From a checkpoint of a small mixture-of-experts model trained on Wikipedia: 368M tokens.
Below are experts of layer 3 (counted from 0) of a mixture-of-experts language model. Rows are named router (the router's row for the expert), down (a neuron's output weights, with its number) and show model dimensions 192-255. Each number is 128 + 24 x the weight over its row's rms, rounded and kept within 0 to 255.
After each expert's rows: a language model's description of what the expert responds to. This comes from a sample of Wikipedia text that the model never trained on.

# expert 2
router [ 90 166 137 123 134 140 148 100 141  95 164 129 131 140 140 107  61 106  99 157 174 120  72 160 122 117 139 101 116  99 140 173 149 108 179  84 112 143 100 111 168 135 127 155  95 119 133  85 134 175 160 148 119 144 100  99 106 151 110 193 165 139 134 100]
down0 [150  99 109 111 118 103 109 122 115 121 188 125 124 116 143 138 134 128 153 138 115 150 118  95 108 152 117  88 176 131  91  69 109 159 117 105 146 132 137 143 127 170 109 156 101 149 168 105 140 150 130 134 137 151  92 144 122 169 120 117 102  91  83 127]
Place-type nouns and geography words in gazetteer entries and infoboxes, such as River, village, Location, Coordinates, County, tributaries.

# expert 13
router [ 86 154 121 124 103 130  93 164 120 143 125 130 101 190 124  95 137 107 137 104  80  94 127 165 172 128 171 121 116 129 123 123 102 103 110 144 138 115 147 130 166 148 141 160 140 138  99 107 117 190 104 110 156 100 142 100 143 120 154 179 135 137 100 149]
down0 [147 124 160  91 139 162  91 132 101 111  85 135 120 116 133 127  92 160 172 134 128 138 162 104 107 141 113  89 126 105  69 141 173 116 155 109 105 132 137 111 147 157 105 117 170  97 162 115 101  75 120 157 139 141 104 143 151 112 141  91 150 124 108 148]
Short lowercase pieces inside longer words, often right after the opening piece, such as ac in faculties, ap in Incapacitant, oc.

# expert 27
router [114 115  94 140 135 118 109 122 129 109 117  95 110  97  79 112 113 117 123 123 106 168 158 120 166 113 142 154 101 138 139 133  82 119 160 171 112 127 120 101 110 138 106 158  99  93 123 149  89  93 116 153 123 144 120 130 106  99 158 115 129 107 112 140]
down0 [145 178 157 126 136 128 170 166 113 172 140 112 149 153 125 110 105 124  98 125 150 104  88 148 147 150 118 161 105 129 150 101 182 129 117 149 123 155 149 121 133 149 132 116 159 122 106  80 146 128 107  67 111 143 100 116 152 113 144 106 117 134 160 109]
Prepositions linking a noun or adjective to its complement, such as of, to, for, in, by, especially important to, useful for.

# expert 63
router [148 119 127 165 147 173 173 113 143 129  99  89 148 157 115 126 108 106 139 132 104 131  98 117 126 126 115 117 125  70  84 105 189 117  88 136 131 116 132 143 116 104  99 118 164 117 117 125 167 144 155 104 109 112 137 148 105 133 121 156  98 105 111  84]
down0 [120 142 100 139 101 138 144 130  96 160 147 160 120 128  89 179 141 149 105 150 140  69 126 168 115 155 103 157 132  97 147 138 121 160 110 112 101  95 115 126 140 118 129 145 143 143 106  84 137 139 123 117 132 172 156  82  72 100 134 154 123 137 138 105]
Common nouns and particles completing fixed phrases, such as under way, at risk, in terms of, part, time, out, role.

# expert 7
router [ 84 155 145  89 123 112  87 153 136 181 106 101 122 120 164  92 134 105 156 167  85  92 107 112 120 140 105 132 119 151 147 174 137 105 113 147 135  95  92 121 152 123 129 138 171 197 134 114 181 136 167 118 115 143 143 110  80 111 167 141  93 113  84 176]
down0 [115  83 172 107 123 112 119 144 129 129 132 156 117 152 115 132 112 160 143 158 160 160 155 135 108 138 138 110 146 113 119 110 141 169 121 119  99 148 159 145 124 154 122 157 144 132 154 135 126 108 121 139 161 149 140 122 101 116 110 117 107 128 103 122]
Single capital letters and short pieces opening names, abbreviations and foreign words, such as L, D, K in KdF, Dek|ker.

# expert 14
router [124 149 111 128 121 130 116 128 163 125  89  95 100 139 112 120  97 132 115  85 101 115 122 138 126 152 136 127 143 132  88 110  71 148 127 157 159 104 119 145  90 168 147 105 124 115 154 114 101 134  81 164 116 108 184 149 150 144 188 139 124 127 163 113]
down0 [121 132 152 155  79 164 158 142 200 137 144 136 128 136  94  96 166 116 139 127 156 141 123 109 179 149  84 158 118  83 157 168 143 102 129 148 140 122 110 145 125 152 115 134 141 158 111 152 117 150 140 127 108 123 137 127 141 127 133 132 109  97 130 119]
Adjectives and noun pieces inside multiword names and terms, often political, military or foreign-language: military, political, de, al, Legislative, social.

# expert 22
router [118  85 130  97 138 100 165 121 123 101  93 129  84 114 148 125 150 121 142 161 174  87  95 130 124 133 106 134 165 134 162 102 142 139 148 128 145 124 111  90 125 110 158 165 100 158 138 114  89 178 119 168 119 129 101 161 163 112 134 127  68 125 106 166]
down0 [123 145 139 119 121 161 204 110 179 136  82 126 188 132 121 121 130 146 117 165  77 116 136 109 143 134 124 152 148 146 131 155 102 172 126  92 133 114  98  97 176 162 128 165 150 121 151 144 119 115 133  81 111 110 146 111 148  76 109 142 142 109  83 103]
Numbers, initials and codes in infoboxes, coordinates, ISBNs and taxonomic authors, such as °N, ″W, 37, and the L. in L.O.Williams.

# expert 6
router [ 95 130 100 138 145 151 129 144 160  89 108 101 152 145  94  99 190 172 165 149 134 114 140 125 138 160  84 134 114  89  86 123 163 169 113 134  98  87 124 132 106 112 119 109 150 133 153 122 142 176  90 123 151 112 112 121 106 141 125 114  96  93 120 122]
down0 [161 137 130 107 104 119 122 136 140 106 157 131 130  92 134 119  98 152 105 108 102 103 131 166 138 134 122 127 150  87 134 143 137 121 157 164 161 130 112 129  71 168 103 117 130 161 141  89 101 153 155 172  96 144 101 106 123 128 127 166 167 145 146 111]
Adjectives and adverbs describing size, quality or degree after a, is, very, such as large, long, well, known, tough.

# expert 61
router [108 179 155  96 145  94 137  98 102 120 109 135 135 189 102 113  70 104 156 138 137 125 115 133 107 122 135 113 111 125 134 118 146 150 100 151 137 147 104 117 102 111  78 101 137 146 149 105 125  90 133  69 180 134 135  99 138  85 113 128 115 112 138 130]
down0 [109 147 144 163 110 113 156  86  73 141 134 108 159 124 126 101 130  77 143 144 100  81 105 151 171 109 141 125 129 148 102 141 117 137 119 155  78 137 107 106 138 154 166 130 121 140 107 120 153 137 152 139 136 140 110 163 137  95 125 169 111 129 117 134]
Column headers, unit words and zeros in tables, such as Length, Date, Position, Goals, ft, km, and runway or station tables.

# expert 62
router [120 148 111 140 123 118  97  77 107 145 134 146 131 138 183 167 134 169 123 107  92 128 103 109 161 143 145 118 124 105 159 165 189 100 121 110 103 132 120 135 120 163 129 104 149  95 150 152 141 142 136 129 105  87 135 118 165 177 132  94 166 132 135 101]
down0 [148 128 127 171 155 134 142 103  96 131 155 101 115 142 129 161 161 121 112 130 131 144 134  92  99 117  97 162 153  90 163 133 165 150  83 115 144 142 119 131 133 132 109 152 107 117 155 104  90 141 112 129 140 120 157 107 109 105 127 141 144 101 113 118]
Colons, including, as and like that introduce a list, description or role: April O'Neil:, delegation included, Mitchell as Black Ninja.

# expert 12
router [164 135 139 104 130  96 118  88 145  80 133 163 132 170 144  99 166 117 117 122 117 137 124 121 155 124 122 126 162 142 113 141 150 121 114 148 157 166 140 137 114 144 112  92 138 117  97 110 113 163 124 159 163 132 153 170 127 114  79 107 161 125 123 153]
down4 [ 85 137 129 119 152 143 127 148 119  95  96 115 141 124 169 134 155 108 100 154 116 104  99 174 146 125 131 133  95 110 133 141 143 163 128 137 141 127 134 148  76 129 140 109 136 143 157  86 136 114 124 158 133 130  92 149 140 145 158 120 141 166 153 150]
Possessive pronouns and ordinal or sequence words in sports and career narratives, such as his, their, first, second, later, born.

# expert 42
router [143 158 121  96 125 119 106 135 133 153 144 142 180 164 128 137 109 133  81 115 154 103 104 126 125  95 104 133  96 156 136 142 151 125 115 121 157 154 139 122 165 135 145  96 127 119 135 155 180 154 137 124 145 125 117 109 122 137  98 145 113 168  99 107]
down0 [101 123 122  99  87 115 127 119 143 169 121 102 111 107 136 119 122 127 152 124 123 153 113 114 137 120 147 146 112 142 107 190 166  98 126 139 134 122 114 124 134 121 126  74 110 144 127 118 127 111 125 106 145 108 146 116 140 130 163 121 109 175 101 152]
Final pieces of surnames, place names and titles completing a proper noun, such as -agh, -ian, -berg, -ić, King.

# expert 46
router [175 108 164 144 105 131 154 148 109 123 143 105 122 132 131 130 123  98 100 171 116  74 107 137 138 134 108 152 131 159 118 105 152 141 107 150 103 112 150  99 180 123 122 129 134 158 125  74 117 148 125 143 160 149 120 130 147 113 173 158 118 164  72 122]
down0 [165 121 133 154 132 150 162 150 113  96 159 135 129  78 145 125 134 187 146 154 140  98 107 154 155 119 143 106 132 134 137 134 129 148 171 135 101 128 115 121 147 111 139  71 146 136 149 133 100 103 138 124 162 131  95 152 133  65 131 115 143 154 141 203]
First pieces and middle fragments of person and place surnames, such as Mc, Mac, Smith, Kim, Keşla, Trimble.

# expert 20
router [143 108 128  93 146 129 150  99 122 121 152 134 124 121 155  98  90 127  87 104 184  96  99 139 111 122  94  90 126 114 137 154 111 145 129 138 141 128 118 114 135 139 137 120 115 114 110 206 154 153  99 141 118 158 121 139 154 169 118 157 134  93 140  84]
down0 [125 143 129  90 162 134 121 132 174 136 124 101 134 126 109 128 121 129 133 134 122 126 101 119 138 103 153 154 153 137 116 154 100  98 142 102 116 106 134 107 134 109 144 105 168 120 113  87 165 124 118 178 174 153 148 106  76 114 155 134 148 149 160 114]
Second halves of place and person names and month names in dates: Lake in Salt Lake, York, -ville, -berg, July, surname endings.

# expert 28
router [158 124  90 113 189  87 175 163 121 116 135 133 157  77 148 107 126 122 124 135 116 143 189 107 154 121 163 110 145 144 103 115 123  89 131 143 136 153 132 116 161  88  97 166 146  98  99 149 101 113 145 108  69 137 122 119 124  48 121  94 109  88  97  99]
down4 [131 158 129 111 172 127 135 134 118 170 112 135 153  77 135 121  99 132 126 141 116 143 191 153 149 135 115 128 141 109 113 118 137  86 119 146 116 111 152 111 155  83 115 169 110 101 142 127 132 160 130 150 116 174 131 125 135  62 153 142 100 153 135 108]
Prepositions joining a noun or verb to a following phrase in prose and tables, such as by, with, from, into, of.

# expert 3
router [150 113 134 165 136 116 174 134 142 169 120 146 147 101 123 114 157 168 175 133  94 155 144  72 139 119 113 134  94 103 120 111 149  94 178  96 102 105 112 140 131 150 133 186 134 138 158 163 149 129 145 125 183 124 137  74 141 164 131 147 142 130 164 106]
down0 [132 102 147 133  89 119 120 123 153  76 130 176 154 162 147 128 118 138 154 123 126  93 127 145 121 146 119 110 124 115 144 154 121 157 161 135 136 103 110 165 131 128 112 156 143 122 111 181 106 145 103 100 118 116 108 150 147 157 126 167 145 166 130 189]
Conjunctions and list punctuation joining parallel items in prose, such as and, or, but, &, commas, semicolons, including, such as.

# expert 5
router [116 179 147 165 100  93 133 186 143  97 159 138 106 123 149  89 114 117 121 124 164 157 133 105 137 138 134 138 106 110 129 148  98 184 124  82 172 169  89  89 119 130 136  92  93 111 130 118 118 110 126 159  87  99 131 161 121  96 140 132 135 129 149 130]
down0 [101 120 146  92 119 109 108 141 103  96 136  86 168 126 127 127 120 125 165 123 131  90 133 125 114  66 119 110 124  82 144 133  94 119 123  83  99 138  85 124  99 128 145  81 142 100 161 132 139 154 146 115 114 141 132 116 125 136 151 138 170 179 145 145]
Row-closing pipes and line breaks in numeric sports, election and coordinate tables, plus digit pieces inside scores, years and decimal coordinates.

# expert 32
router [113 131 111 122 151 126 176 117 172 161 136 135 148 119 154  91 136 172 175 101 111 107  98 126 133 187 137 161  94 107 149 153 160  84 140 120 108 107 132 140 114 200 170 170 136  86 134 172 152 111 136 116  94 128 162  86 141 156 121 119 125 137 177 123]
down0 [101 121 129 138 134 143 149 137 200 110 151 157 128 161 146 124 153 129 138 136 138 121 173 180 112 123 124 143 178 145 124 144  91 115 157 102 164 165 126 129 105 130 142  95  90 123 109 151 108 152 134 168 117 104  73 171 163 137 104  79 136 150 117 165]
Commas, closing parentheses and quotes right after a name, title or number, as in Teen Lift, Williamstown, MA, "Sailors".

# expert 18
router [173 110 160  90 105 119 156 159 131 155 131  89  88 140 157 154 102  99 126 110 136  66  65 111 145 130 107 132 154 140 117 109 155 173 136 168 156 131 124 154 179 141 145 121 119 151 138 112 125 154  87 151 141 115  92 111 157 111 160 135 142 176  93 109]
down0 [170 118 104 136 184  92 103 122 134  99  77 175 131 146 144 119 106  89 102 159 124  97 138 111 106 114 119  86 151 143 161 126 140  94  88 139 160 144 134 103 147 107  75 117 154  99  92 145 132 145 139 132 161 116 143 160 105 141 150 121 156 128 152 147]
Surname pieces and second names after a first name or prefix like Mc, de, al-, often with diacritics, such as ić, Murphy.

# expert 31
router [144 160 125 120 149  98  96  93  92 148 150 149 140  87 103 178 148 129 168 148 121 135 157 117 160 138 163 138 158 163  86 120 158 122 114 122 142 155 123 136 125 121 136  79 145  91 169 104 136 136 174 113 142 124  91 106 144  76  88 116 121  99 137 103]
down0 [152 150 139  80 151 128 169 117 145 105 123  83 109 125  95 108 154 131 131 140 121 158 124 136 119 124 117  94 146 141 134 148 128 141 141 138 176 105 138 125 123 104 156 148 187 106 144 156 132 127 144 171 164 120 149 125 126 127 190 120 146 159 101  98]
Commas, opening parentheses, and, with and pipes linking names or items in results tables and lists, such as Harmon (, Amiga, and.

# expert 8
router [156 135 101 115 155 119 177 168 114 116 124 153 173 141 151 129 160 145 144 116 111 141 132  81 120 140 146 126 148 107 130 136 160 109 101 114 137 159 148 123 150 119  85 167 136  87 102 171 123 141 143 162 111 129 162 168 121  99 143 151 158 138  92 103]
down4 [119 135 166 123 133 154 114 107 140 104  72 146 101 132 158 128 143 133 139 123 163 154 133 127 113 111 135 132 156 154 135 176 167 109  95 115 154 126 124 114  99 153 135 132 149 129 120 151 126 118 122 125 101 139 155 149 115 142 166 109 154 106 129  99]
Prepositions and conjunctions starting a phrase in narrative prose, often after a comma or sentence start: in, on, with, as, while, during.

# expert 30
router [ 86 112 137 105 113 106 113 141  81 151 145  97 130 134  89 166 163 127 112 151 137 117 130  86 173 136 141 131 107 145 135 172 145 114 115 154 127 117 121 116 140 120 153  87 144 178 128 125 164 117 117 145 160 128  70 121 148  66 139 135 102 152 142 106]
down0 [111 105 111  75 134 130 130 139  86 147 107 154 104 145 119 178 126 156 135  83  96 101 147  96 143 143 145 110  79 129 106 173 116 127  61  79 165  98 126  90 185 124 127  73 107 101  97 156 123 138 132 132 107 132 165 104  74  75 131 105 155 160 132 107]
Single letters, operators and brackets inside formulas, LaTeX and chemical names or SMILES, such as k, +, (, α.